Weights of a small mixture-of-experts language model, trained from scratch on English Wikipedia.
Size: width 192, 38.7M parameters.
Experts: 48 experts in each of 9 layers, 96 SwiGLU neurons an expert, 2 picks a token, a sigmoid router, a shared expert of 128 neurons.
Below are experts of layer 6 (counted from 0) of a mixture-of-experts language model. Rows are named router (the router's row for the expert), gate (a neuron's input weights, with its number), up (a neuron's input weights, with its number), down (a neuron's output weights, with its number) and show model dimensions 96-191. Each number is 128 + 24 x the weight over its row's rms, rounded and kept within 0 to 255. Numbers have three digits each.
Before each expert's rows: "comes before" lists some tokens at least twice as common just after its tokens as in all text. This comes from a sample of Wikipedia text that the model never trained on. Tokens count by the router's weight.

# expert 10
comes before: "1", " ", "980", "970", "990", "011"
router:184129097103173130117136130105120130131170071094065135137119119103145113121149148131113122100131137099163118144109152167149118129153126119113120179119109128106101089120111109090166120124086114162098140152123152144139106158133130115108113133159154106128165106133182112090126107090129148162
gate3:135123121113134112138108077119083127096080109134097123160139090137116084115153087160156116164118148125137090148102080112156127093138117122128124167136128128125119166112120162133100101131117114150127136098090164134081100150170138128163137134118112116179116128113155088153136109094171115182
up3:144136081138117177117119127123126136108157135112119136132139166137099169164110115091064089107130167133135127129160143142133082138134124161105140106096131160151143128132117146089156143087156127112155095122127087095112137112120158141095129146105126094101149154122123156093116104100107146072
down3:123113105072089138093077152080149159155144094127105133149109082147116093116164124094120132124151122150122123137137188161122127086137135155105128088152153118129131112113161111111113095104129164124111116183137134142119072127128136144085133100140099151134114097115135184146112171175101143150
gate4:130103108142076144132115115130152154153093073121119133113142137139151154104141157113137122114103157119086124136104133154134104114102138140142137108117171102120112151113171125127116128123128121163150154085117170110148139121139146126126140101171160096145102119144152175126109137126104128185
up4:109131145144128137087136096128132133132126150149132114142132127144160163106164122094144150139090099120121127101155132120166106184108092127160169124128107123121108089107097102100119151144126108160134117148124139125156052143151138133094101095094139145129122172143137130108130098102094128138
down4:112203160133111091152149106141127128148141097153128125086078108173116163149119144100098090145144101149129135145134111116110114142129089115106128130125075114201152143114140155176120146152142110105116111106145121168112142169123137138134125157163153147160084130090077115118124158159121095136
gate5:083123086141105105127127136112126083105123159119096121105135122150143121115150113100126133147121111107100157080130136091177119090170102086151138152122123134126131108134110136140113120123148139151125129163093142138152132152087116127071082136164118092162109159149111117125155143085129126156
up5:062121110127102129148116127115114079152157141096117150114150101131122135114149133098136139124148084153080160095137131132142137129145112142143201138126097114116117095154126166122111152170152188120089132163105129150165136141104116113108099139131137154133132156157133108080152122094122149169
down5:121129108130137165093147095136126092136141141189135157099109103119105119111133134159165118107106126148131157103119127117107150087133117149156148079133155106138094137147196121132140158158157119088111130116112133121131145131131144140152161142139107125129111178105152144082076136083109121119
gate6:185140110116111125108143154114128166159160152109136155112064109137144130094141139114115109128091113123115137100121133129119080167122143158084081158112139111143121149097133143079104141069142136105084142153112129110157114127080128116137115105155133120111094151106144126085143123161119140106
up6:169123090120130125093162175101148123152128141103113164116121150111129114086163145121054120173115132154107148076163130114146080152150151135131117183151138128161067130134128146129136178080144157117090129113125096137151095139104122130122150140157167124157113125119159116105138143163132160158
down6:135144142147122161139108157135144108137134118144158126121106140142101115164138141073139126147181137127147107110098100161145120143100141116122084145135157120147096131164113102145105175165156133194096160109126139098137117080129094170117100084163143138118114109136137110154162142133083107083
gate7:147112111111149160175163123165152108102156116107132204148144173127118128118166149095129114118146115168125100156182163074138096124116082127152124130135114148087157105147074153104137106124098145153129130152113115153145136111091141095079142129108130168153132134127152151106099113112130114163
up7:112114138172091134094163050101140145176106147148092160123107092135133118129113120151156121144136108123119129130094111126083147119123145138157080115125144108155145100126163160135099095111151172122107134120146142130085177130080101104146131104097139103127098117157112126148122167172126147117
down7:160154158095097153154142114131117150131148120139112127111145092130140113111086137136125139170137086175119138147143119138111102113177087092178162152169144083124102131096139115117127149170127142113157126084111128117118102092132123124102178094082088142081150129139151133123167132110135124115
gate8:149137038137155168135122118092142139098163141125068132144132082160168117098128111125135122101103128104117152134103145153089163144155147140087125120112119166105146145107122129160148122146136156121130139138122125105156164132071094112154129126162121132127157144125125108125157146126152085085
up8:114135160129115096072136118151122121130118147131147123132156149152127144184161144121149112176138153129121144155096107110164119116112083142140115181103127145154110116182134104094094085139138125122110150132153141152114136127139114058135129146095137112085119084170138073113126116131141119110
down8:117152104106163110096078126091114131172098099134111119127148124121145101165114115097162124124108151101127135127131120104132120145098132128164096139171118121119168148120141098136092137112143127158136132131127129123116127105176124091104135097100111114141155097158116142109156142147175162149
gate9:136098093148129121139124119113120134128106109128129178127142136152134136155123142101100152070094148136142098085095149141134126064142162135155120164101118115128104100127155133123146095124119162131104158127114146168136130134141144168120150145135119151161118117103151126150138127089166121123
up9:121140119147128125171120123090094065109103103121082128097142139153181140161173152109131137100129121101131086091075141151157116109184166146158147110144144084114152112098138159166111120162085097162085150113115147140177111171094120152130099122123110176141187145102096157145135123116149108133
down9:162140117173119139121109119144160097135126083124110119115128134137135096165081131122135119117137127135114097145083152110150157065128166147095125118144182097148129164128092161128109165131122151118123131165143136183137132108161160103164106152109138173148132100115138139103134122151120110097
gate10:089116143172134150118131123110153160170117122089099158162111130156172123092139152151104159104099126075156150104092129145113157161125129161139133139129132121137112114144189122131109132131158134093132110101136112094140110170127162094129156139176155101139128126118126145104072117116101117137
up10:144098056165102109123129130153134092174118133125148131099125117132146142106115160138111124155081122087152139085088121141123170124123168139163123158148121096142117102150143145119115128150120120088113160019122130106119077123126142133102140107141158135127147129139120157111121113099120091131
down10:136146117111094138133145121117156130159159111126154133141146120172132119150081118194156133094153106094130119109161143155098122113110138158106169124132129145113109132118136134089103126137138089115122127103092144147104066085119161132118124124145117112148126104134095134137082135116120126145
gate11:137087120133120157085159139141146152118146143133106176160146117121135115077134135121120113158095100083109148168124129147105123112096101172120136157149120162135119105122113120076111130145162136142129129115140134095100147103131125104129117120123113094107136120142171132078124110124118083189
up11:118162172133136105159104107089101119085121125128117062092149125154163140184107157139114139135165165137119114126100147111162139164128122098105136096124141118134125144119132169184181104126099149138136125145119185141134140109144115133150122128139116151154136135109065115141096137137149146101
down11:145075120123129078160094117124101111146075092112141123108168126136162135115138142092158163151143111111136107114127129160162096098110127076125100125143073110080105092134148126113117114124145137134114155127123138144115143101140115092099134100134160139128135095139111087112129143093109091186
gate12:131117133132107109097096103105129121096120127112175143132117100132139121104129130147144103156136153126092172141137144153156136121138135157127120125141128117147112177105076115139139109149149085165124119113152140163128134136136105114098136136106108135098101153119125134097157124130108114113
up12:123105131114153154168091118153116129158120129136132127082142090111121131137134153129099156103154132102114144129131132113110140160100114080140131155133119118105130149130155133128150129137132113105128132133118184102179139097166132123178122149118157105125115111100163112166134156114100091140
down12:147150140123103149098142119169141114159096125117132125110137127103118114138114085140140141072132077077144105126106157140133146099137133123124114106127128123155134165153164187129107133122103177134091117128090095126155123130146157138127134107100102147154143107178143143111102114123115064146
gate13:114198098107143096097107157102137131124138161155161107164151147133125132123095089163126128161118141146138116086115122171123145122132112114153120125117167157118092122124141143126151132155114099119121130122167139110163090141156110112129112101163130137120156117113137155080112113113184129140
up13:121109118105151136116134120158130159089136154130088106145161111139105142169102145100126142129134120124135125126118144114090166157136119124100142132117128157137153139121123128140123172109126124157155125165089108143131137167100159146124101120112094115153098154136103137163138113132164152114
down13:115098107088136128102089120160131158117115161106116172161142137115173125112111134123123118155098148096156133108116120112169148137092153141115158162130150104150140129143104074125114116147136124138158140143118122176121120135119129108164129127116142089152134153155100131131159131132119131156
gate14:161159123125152152167181091088101077126126115130157152101132191120100094141154132114164098123182129117149179137104109123123079126126124115115125113162092104132117160122125113153129138116103093149115148145094134146174125100141144107152118142111083113142133133131113147138135119169162148162
up14:160092114173116178165160126084151105153073102115130138084155129131119119144114124125126079126138098124133124121159130106103092170121124089121093092141169114111134154139131133151111143146147085080137130161093081134131132121144130085115093151122103136121143139142162142143164154114156157155
down14:089136186130129128100161152125146139151149180120105125164111095111149147108094071117124145132130138138138139125108132132163105088101123125153150145119136141124150090140129173127124110141136143114078104136120132107141125121155150107151173120107137130130121117075127130113091136110068151097
gate15:093111166112152137131119143110144124126093122155120124121118093122145156103069127140143110103118073107125123148128148115121155134092082083186131073076140165086107146116140103085127132130121066102139131122127120056129110169108148123128136136155106103123113117092166131130140157144130100115
up15:135123136121182120129122082127116138140180121113073178108123105115110116107119137182172116125160131105115127120112166118140135164108088111121152097106087116061135108144171145151136083121128101111119128112190144103129124158111147156115136141130143119078134174105112076146148133124134125103
down15:133129086162110072124145111111164111118145134139106150108131141148110093146163089175139109121145145150166091114148092115134140107159163120117112110136151109164109135134137146166117132152112094126151106176153130119133136131094141081124123146131167117132122173098107090154121131097140101074
gate16:140117114142130110126179136148135134137158129097160132150080142145133102136167131087108107120091126159133119151146153151167114136112080119148152147109121147099123118136103115087121107144115120084172125156101114116144147139090096101126149175129102090093111138103185086121136102138118142151
up16:101144106155145121142108140081117115163103138154116136129156121134149170113128122119149105133119136108185118069118106102114127154149163180138092089127137145152123165110133152144139134140138119134114138102129157122165152140097147127136161073151158163140142126126116124116147109145111137117
down16:165119148136126106100111140162145157132158170096121145113148148121110114101105131122095108130111088094137088171131159146087148145124088149138135175144080106158111089155086122112118114118147104142102126122179134123137154107133103080115128147122096128157160136157149170131133110090126122157
gate17:128161123118126111172153125106144120111167132089101120148114121156100120172130123123153095100140119126111117126148134130128142122104113162129134164104130094184160126103138118103161094113094121120118117131140135137120077115196168112133128132100087149147100169127123154120105076127075144121
up17:113165101134137108096155107127139166125111140138186130121105165099112137155115076103079160140125115116108117117164126123084105124179115111113088160133137142185096141115123136122067172143116130168140119168119113128162137150157111114119097130136139128119114132139136125096129109103158156131
down17:148122112103110119121136157122113130134120171116092078128142147145135119148149109106126111091125081163127137139130115106104174135088114141131144107132073094153120160130114114139094120156117121088155109095146121106102121114124102123145090147183107126109111140158152105111138128102139148126
gate18:138138118129121136101130122107131158105120108202143128171119121104145137113115136090109130112109121182111111175139136172099105106137141119132119149100151129105149136130114111118144146136158151149092128137143121131117162151118110073148116104151143106086087135149115118127151151092141156160
up18:142103111146144118121128114177127081147087140112136156127087130128087127148128119149125164129166123137146165115125117088099132074174122129115100123137113116153138145106165120090094102113107102112135110121107118092105113116147137184114117116099119144173134108113109115127141136137116085113
down18:114140148125175124146125120124116138118169091096138168139069167178113109119113134112088143162159140120096117081132148162120096133169086098126138150109108101122109140145119162110117141135132119105118160192129161129120084150122118152087103123164139122163108171104104180113131108140143167140
gate19:138114081127141125120152111126151158148126101066076133150149164148131135126167114141131136154150108103151085105143156145112158159183156119099159144152100119152120078140153149107146135146114091124163134113132108129116124119098132079123121124088147164133129121130147165119130119107085079129
up19:159109120118158143153140136141106081146134135093115127130160170131106170161131086128150095111122100121158134122173150116120139128157107102117151134130099114110135120162102134116103155158123061129077146072125097106113110171143144101151144149102125142145167157144141146143138122092111125124
down19:113098133113134120149159103132145099115119126130155156162108148117140140103115073116147110125133102140139115143173117170120116085128116091132111141126096156095139181127118142108086158158126141170145150083139122116125114134146157090096116144116148149112105121142102114146153165082155161108
gate20:166134098131130118152125118113054080130087126120106128141140142103126142090143150159142106123132127150105113102133092120175122115159158139162120114159130128097119145122136124148163103081111142143150160150138174165074115147139128115075151111153153152132149109166148123104142081148151173141
up20:114108135148125139128109090119130120076163115096096130134089153127120114162127146140114128139147151121114114183143141129151120145167076128110087116149076159141165157135144121153145105126122139146149153128129154160105097119081158137179124139141065184131114134081134134084108114168129093115
down20:106134099070111092134161098142161105152139106078101154170136134125175164117121109114135107130144148113111134105128126140143148166111101104129074119117066126153128130120099145120120148147087088164106122105098135129106087143165089131113168094152117104097162113140111127088117126141110109121
gate21:098155137106127142120140115112128127122165122154082121127169120157166136125124107122138120110172130094146130121134151161119108143199095122089127128124181148087120071162134161108124157146109126131104113154113110115154109161122114128069101115134143093156170157120135148107092105070134082154
up21:117193139113147153178100144145118147115114113108097114164159127115156120162136139089129094086145136141131130119140155132153115130138125098087147166095157146144125124146132152137154174137098129097106172131119093122125119134117120119118123147143113132143201136125140114094071123125142123114
down21:127095164145160111153113142156107101100144128123111103089142138154140158083102124075143135109081131175114086096105155150138139172136153085125127140131095138119127154145103161104123152113154146139110135109143195121073133076106137137125099123115131130115136140117140097126135161109104135150
gate22:092159100106123131147159153107087105167123148131176169132128116152132131088123130098116069118107100121111163128130115149180086132171129132112129141128121164136126172111136114118138146148128136112140141121104132124172080129094109153140120150114134090149125174127148114120166136078141134154
up22:160103142145116109135114140157159105090129096115132058125132164154112135155083121105133161117125122134117089154130139118100166143124126136126138107129118150128107099137093142146142076089141125141163095132133163100113158124121142166105111109155111126088107083101148139123085108164139105112
down22:131146120116114098135115151112123161112151155141127161123143123099094135103127119153140117138145149091126162150128120121093123123149112135168117102136137101100125114108108127161135142120098105118159123100092063107125113159149128128071147119168122137129184154179101128106145118119148089100
gate23:150097119195100203172094132132150119162155097102097122173091133150099108119148139134120113128141140156103087125143125145117130120128148205091135131134131147117130137160109169139147129170136105146131148141089108128090113116095162158114137142138163118151145101106173101150121118122110117134
up23:118144117103142107152128101119106124100134120132096146123144143130156130128100136135149159137113157121109144134088123150119159111136131127139129170156156095203119063085123179184080130106123184079102131130131117120121142091146134162106135144116131118160117133129095177122111113146117129106
down23:140130104133085141168133123133100146137099129103134120105147143118130162158133142107077109108136123083123078174125138127103126138146152118109140138122095145132128070112125147074131099056138134066146133104100136106136151117145114166162124094116135116164130145099119109128124135105084088179
gate24:125144084142119132112174145113173134140182123115148174145126110130161139119116129136077123134117142157118153130150158111172109097127121115103133157158122168145131139061087146116184125081115149136110127112119137152122130109127166146147137123102138118159158124147169119146097123125102110143
up24:136155085145150090142135127140151161126160124102151126122131139134144081112142094143116114169105156128121098128120131132143120095181117116122145127143112088134123132123129129150144085053135191170119125158138141143139097105177136152106115132117119164115164131128144120114155108153129135151
down24:160114101160198165122107121113145104107117120143067108106117103152085140076174120140125156065100128110116139117157144114104112137126096110125143103108151115130106169155152116125140154075121117124078130185137113145131144159126116150128113119148131107124127160122139175136135169148091124133